Experts of a small language model.
Size: 11 layers, width 128, vocabulary 16384, 29.1M parameters.
Experts: 64 experts in each of 10 layers, a sigmoid router.
Below are experts of layer 6 (counted from 0) of a mixture-of-experts language model. Rows are named router (the router's row for the expert) and show model dimensions 0-127. Each number is 500 + 40 x the weight over its row's rms, rounded and kept within 0 to 999. Numbers have three digits each.
After each expert's rows: "mostly gets" lists some tokens that are sent to it at least half of the time. This comes from a sample of Wikipedia text that the model never trained on.

# expert 6
router:569426515573539487466501533480534505513496496469481519475404443457393525516472434437496466496575530528523542488502541540507467445455474533488546473474484515486487571541475411489491557520496508548419556559472522469489486512462501485501438477490558515512484479476503554492511486454585482455527466448486511546488567443544489461530585488510514550506493500515483457573596478472442475479446
mostly gets: "ara", "za", "ai", "ada", "ita", "ina"

# expert 12
router:544486509567446461470507503522517556527444523389459532523477431549440568540517444486513449437521451561490506505535529559598449491498458538499548445509429515462453520501521456532473540479424451461445512511459494541484566478477533553488435479551525495459458423464536514481501482480520501458482476524486509445520501502485557470447491499545543555546526449514475506546509499413443527448469
mostly gets: " South", " North", " East", " West", " along", " Western"

# expert 13
router:588439512538522485484588518514532518529461496471412517489454431441432559556525414517497458480555507543473483467559540476496461476429483497496513439496435504549423498531463443531487513483497485494467494508444538524459419455513519542553487520466533537493525465485497486503468456499488531464525457512500477424412511503524505481497536518518489622474504499564506447525478499422409510463469
mostly gets: " organ", " Six", "teen"

# expert 53
router:568466547522461488455519612502533585523481516415507524525460476489491459469484493455539480451491527570546458505542491502543497456450458524538542471515389520551436550538457489504488531542532466575439505520476512538466560543478471450472465448467586501475499492529501498453533494493583472491493458498512441495471523525567557441522545472542528542525431496516482452508502539457408497482480
mostly gets: "=", " Rex", " genus", "aeus", "James"

# expert 27
router:524433523468546473450546555498520462532512482511495496521444505515457527505545461430508424467517458533493455484490526513517491491438429487540496476530441524460383532494493450502522561556509501502473529525419596466499520549470544492544469460499491543512482451567497453466467494457543481458572465402448485530514522461487544510516585484552517507480505435535524476573565548507422523450461
mostly gets: " had", " are", " were", " not", " has", " been"

# expert 43
router:576509547469481523466500512510429510457484524441498502490467486499447567519523417458533501459505506505500527455554535514514519434491441526525502473484479503543411476562458439556530506578483499518467539575482554537484479495464510509539473526494572517461540484489464554531545445502510453490524384418507518501503542430535512467509631500546444586559487517533475464471484503483483535481452
mostly gets: " a", "He", " she", " He", " per", " sq"

# expert 52
router:489470483503532496449533523492526544504495511464454483474469471475515556555437458423510463431534417534541438498518559504549528433513403574460532486509432475550434508509536436503495513501435521571475498541435532536523542489479500475537415467432568543471508461460528489442503497490498441552475464477519505455445497480524480502480562516564514525504460477574486543473506530435419461461468
mostly gets: " football", " footballer", " Airport", " School", " school", " basketball"

# expert 59
router:570498535534541435459581510520487510467469467489458534536444420487472485511552488464515477499473465519505477500512540535538489472511449519559567489450490562529410568489450497490454512478492465434476538556412517565502476487475458515518453472439599552441457452541457485450461525446535465513500451497477444489460527493569498479504526548512523543415434462507476449522515467461475455481428
mostly gets: " which", " where", " that", " because", " what", " if"

# expert 58
router:542453526494538463454540558482530539512443479495445559498462398462463484510490374482521504390460500498566513500527494524499460496510424515566482440495529429527497539527464386470479525513452454449471511524478505584467546491508467462554467475482534521489488444504490489475493478478486500436493472490480440518474547453527571499530518497524533562505477452534503472495540562498469431464422
mostly gets: " Z", "Ch", " Y", "-S", "-M", "-E"

# expert 18
router:539464527450521434498599542488519533453428529471425506548499429479470500485481469482508458465528490521546524452512514487496481415528392527455567412554476512469468505482496481534493578554426469528468475572502510511437466451443529539502462546421526475491464478510552535515488503488523461434493452456526465488451513456466498475535551529536494538563430461506483493517544475500424514495446
mostly gets: " American", " German", " local", " British", " national", " National"

# expert 39
router:565485495517519469513536507505495548532502461471474493489475491480479540439479423514524482469511453515517536474558551511605530397460481519523463421520453496491468494562517454519495579535456518512460532512450492529509488553501554531518460446394537479473432440536462548432490480516547471514519450451504433522471513460489537441518571488558523540472528475524435411554568491461517448493459
mostly gets: "|", " |\n", ";\n", "|---|---|---|---|---|---|\n", "|---|---|---|---|\n", "|---|---|---|\n"

# expert 55
router:574473558519529457425497522523451495516508473454459489478493463459466531476485421493479440470506452523484495496485499494555487449475447502483509445495435507495406529561462473595428559498473502558465526572438551445447535525430516500478403465483589531482503480513533542504488476468535488485503525468491475476447548449533567504517571464514484546512478452527523470555514478464437492464408
mostly gets: "berg", "son", "dale", "ville", "ford", "stein"

# expert 37
router:579540579527499460470549505506544558481434525468414533495464475430454478481510421451482520460497446546512460482497564538557425499484425505496504441448443547539474519490494435505497577500450534541477541546463548511511517518517520507546390481488502459477464483527497524434486487484591462480521536520469522453457557503521509489528505520523488541499443400516465485518541490486442482506423
mostly gets: " Germany", " China", " India", " Europe", " America", " Japan"

# expert 15
router:589479550528510448396564504539491538494513491435498533565490479470489555520488406474481433501551456487451519519512582509531500513475482549502581469529461504491476589538461478526529510502414542529435507530481531522461447522405493476512481461441564514474501452495518474466478469470532464457465465523508436436428536520536519409460527476512522533525491480553473499511560524510469459457462
mostly gets: " land", " fire", " water", " food", " store", " Love"

# expert 19
router:639432586506577469446549556494464488503503531458519540493475458474403507492479458451508433451490454494548451499519508460542453489529449601525538461485496546517514539517509498524489524544442403511465524527440531563535450493452470491549486480513540518512460428537525490534530526503499433498471481479536489519495552424542499449515518493577474485520475520533482486540520475479468519453438
mostly gets: " −", " +", " "

# expert 41
router:537528526467520465494574504540536567471447445427464514544476503475463500480513435490474499488580459549513507511491559486535447542535452526489522397470432466527473516523487500515498512586445469525473492515458541466463484472461483517567461499417589581456479483569491504429482501507520500490457454486514468451455549445514506471570497510561493518475468475569504459545515492433428447429469
mostly gets: " government", " Council", " Army", " director", " Minister", " President"

# expert 17
router:564495561519527405484555498534464548476432470492426517537516472443455538535494435478484471443467540490515494542505558468530495447431444508536499455508483518502529565548476455538497508541492440527486536576470550527541501501474613497554459502438557525498438478492467463504455477467502431464465471468499487451461555540502560498524614468539512557473541501468444462456517497530463466482473
mostly gets: " his", " it", " he", " its", " their", " her"

# expert 60
router:527502502509463459431563545516536491542403500493478549504521446463459529545451455492490508407525443476583476482489480501487516494509457532503494460450415539497462494470457467555496505476483433512455542509511516530467466455487527501493425451495584546489449424527535514473528508504527476473530460482477461414458537440557544489533573423571528562567492536484576456523475517501461479444490
mostly gets: " and", " &", " alongside", " featuring", "with", " by"

# expert 29
router:583438570508545461444553518513552539497450524400463506449456527489475550545503419454535510437545431469533538464549547512467446539463434556519522486481471534483462494460460463548521522591470519503489550539487515571508489528481539545514464477439556513481461434520477460487483443507599496467489475481495425477462487475498503494525538493456549571512527485528523470527551545504476508477431
mostly gets: " D", " P", " C", " V", " S", " St"

# expert 14
router:611498511521480481485562489543450519514485507476499478519449472453468549513447481458563527389620455520488476496517501516553438465469490564512556459474454547475452510495491476499490563578472437468459507548483528570504516483488474496553439467438521521512504466525500451478502487492549438493516480482490481438441489446515516449513542528516517598504488470519496502549518501495423479481379
mostly gets: "\".", ".\"", ".\n\n", "\".\n\n", ".\"\n\n", " ."

# expert 34
router:530485543480534465467606551549480553488479468449375498525469474462485499482523477413578448435568457498518501489548523505534454485445466519536456504477471474549455529506445485560471531503489492477423487511400526549509492493492483502545478496503553460514448457539498520486507488440501464448404477494491483477463493535515522472527535488543459582545515428538477477552566518513483513473412
mostly gets: " \"", " (", " '", "(", "(s", "/"

# expert 3
router:548487561533534457422556563507480517455432460477460526530474483428456558471493438442493483481579429539500524507531545482493501480526431502516534461556394558513475502547483488522470559584462512475448501565461547494460495496523411530487448506506535544550459445530528490512435476429489477447478473520511435430454519527467531459543502502530464545479549474549494502512528490525449458485462
mostly gets: " head", " hand", " process", " post", " show", " past"

# expert 57
router:549480512488512477438561602478452533497444423490449498523511455478499482547475471496529456501586527486502485538549550556541462477481475525482560484512412494474462549466406460542526541553502501500453545619445537537480488426481561487538492479512574543514528474534485511458488483403551494509524428480534494467473494456507516491499500469525480567535484540511534502516519544472442508415462
mostly gets: ".S", " William", " Ele", " &", " Steven", " or"

# expert 16
router:535482547470521460530562539544522551516458536439504512485423468531434482566547480502534500427539509508504483442517557526527460479503403518500481471503477544545483511529434458476528544499452525469518550569454523532490430547528483435495427525478560486454481476505470432483491525493517516476471386441471485489417521497515523465471501512605509564513529455561428487534520553517473552527471
mostly gets: "-f", " f", "-b", "-h", " bl", "-g"

# expert 42
router:536490572500511484479556529505498501490434497469476509537475412436368475503458476474534492408574447541532506495511524500518526460495489555581514444530457443460478530504502433491489539475466497465453532547463551554483528518470448500466415519461516532522494458545417476470445472455524534486541457499469466453466520500474529479499489530526511514540508445523461463526481494432371542453493
mostly gets: " after", " during", " until", " before", "On", " After"

# expert 2
router:570471497483482446432520507549512547542477448421498516529442539504492554517511458456506457459527514495472514471513528528568431448506472530474560505525498520561476564543502519559455499532417467567520602539459535445471521520491483480513389527494559522492471468531499534510512461431549469454500456501481446480521521451480512529561492466535459588494459463558445445501526517491450460418483
mostly gets: " maintain", "oid", "ect", "ulate", " carbon", " acid"

# expert 9
router:515474548499541454499589594477475575537515540476527487488378490486425523472468445480507468480557488526512496463535484519533517480485444533524459487536442528492379522502531511547487520443417449533498562506418503562513448486509500521583506485395564548507453494483496464475475480487522474474497500434493455508462570487497496484573457495525504563527503537543531479496535511521492443461493
mostly gets: " for", " among", " of", " Of", " in", " involving"

# expert 44
router:548464528514518487454529517531526479499499491468501519480413456541449541538491485484510476450542455502587534486494498537483442400512475521505577464546443556476467530518490438535476517445536501533483537503443505517482517557461500463511511499501570507501482495514460565452519517443602389518479479443494452452481490530504499526521462488622560567581450478539488488521577539467453470501475
mostly gets: " Genus", ":", " Synonyms", " including", "):", " include"

# expert 40
router:516408492529494477478545503510493565568485472461432552519521493403473527496482459459525461454521462507490509497528484530486470424521475547555539456502447468477461548487436446531485512500494476530476550524420559502491549474452537487503441513481592433490526491486550476529512495459531436398571465491481487503500521446492496434503508521584477523517511485575470387510564528427469490494492
mostly gets: " at", " would", " could", "On", " via", " on"

# expert 31
router:586461500503524435462562565513510523536444551429473539471479446499492545587523454466565504454521426552526514554477471441500497516459469537524513466539425510487459565569466462494496564542503514531474498496425493489484466533445491509485424468498596547491473483489530543490479512457599499430514491472525494412451539497480531524499539535527535568514515474519503494516541509479466521505405
mostly gets: "\":", " |", " vs"

# expert 49
router:500444577521501464508543519506510487497494459443447532497461440473458497492548408441494450410522480470593498456471512517520465449466495491481535444485490488476550528521486452545493586509463515547439482532450499502461545536455510576532486441460570539466480459506538439464471444470553464464484449483496454445428533423536526507550505534544509553505471530516487502543537540426459492443436
mostly gets: " USA", " MF", " ITA", " US", "SA", " ESP"

# expert 20
router:508421505522575456432531535553489528536412470436443583495387415464459551474473473490486478482521496520518509562519544520542443500503491544529472438541441493497522564487503470529446543478494490496435560507516466496483452519461482500541431462461538568525484467474526481496526469500500455523502462496537447537483553456510499501589496507554533592477528499502459456507556502485462506468406
mostly gets: "ik", "iy", "akh", " Ak", " Raj", " Mah"

# expert 50
router:531434493553548430502528526484532554550489525426412512523512487468471562468454397442472466460525511547484450513485537484542490452496447501503513486518453535471458524548509400487477561517477502508453561522406520501548487519439501494512434461482559544445492430512487507475473492468548538473471445526535513448451507452520507484501579518539502530541476489487464463517512467463452484467373
mostly gets: "Lab", " Yes", " Devi", " Glass", "dale", " Boulevard"

# expert 48
router:509490549449505470470498548492469514478493468435437516520441456482435521531446443444528507445509441469518500508524530504578455474495506520525526478501430489474467578484436435571474506480427512482457523527383559532529507560470477518515497481481500484463467444492503522495479505425560489431485432531495501442548549419524485464566477442562440533532462455543473487497532499471482511434424
mostly gets: " (", " approximately", " over", " September", " December", " October"

# expert 24
router:568427514500533483426514527507473542511492476474492545518386502488480558521493396533490465472469501474471468559505527466495435530461447538514440447479395486482430515506473479536516557477481498507455539569467522504465512551506519514549442426503524489475498417564531505466489512452497409473428501531488480475470471475551491502554542498557528559495469468548443416520516554493457543522490
mostly gets: "ors", "ers", "ans", "ures", "its", "als"

# expert 11
router:531452567498464387506487597500514477530470496467458522546446450553463510558469444539539416439544476521487498439521517454558498421503460484460552469472459538487476513545536521571461526514481434501496558546405516538445463511512497554500470468455527509472482429489457520503460471421520507412488460479526462540474533517525540500483541507531520551462509497527490514471575443507446463491488
mostly gets: " two", " more", " most", " three", " some", " many"

# expert 4
router:504457522529520505421612505482502583484436487470476499540464449472466535482537517484526481420496498509498475509564495546518487498503473490437480432484393535498483553570503426540480502472475548506473516584463512521507501535510474446461506432406554551521492443544510488469463532448534507493480440451462516496496509442536510495458543579545513520534440477518524474506614496460474483451455
mostly gets: "),", ",", "\",", ".,", " ,", "\"),"

# expert 10
router:605495540493507481496639587509473559494453471428439526520434501465445477524501454465520508448543498472504527474496540518490545539542522535478489468517495557492492501517462522580466529497458483487468523521533558446476581476494498493552436488439564482460512476489452511488488422490549540518546486469506464503475517514478484438477527462630506529498449467531522537505557484499448463500416
mostly gets: "-", "})\n", " •", ")\n", "\"\n\n", "    "

# expert 36
router:549460528534507500435478543521469503516432428453454503485498450474531545482452470469532436423482528451556480531495508524529462490491436538571542452547473578490437509570534431566472490530402498569468519489494506536488487486472496534523490474436593474487463450501520501502526503514513509501474420513553526469434561507551531516504493512530547520467505409515527504478581552491405471467486
mostly gets: " the", " The", "The", "the", "This"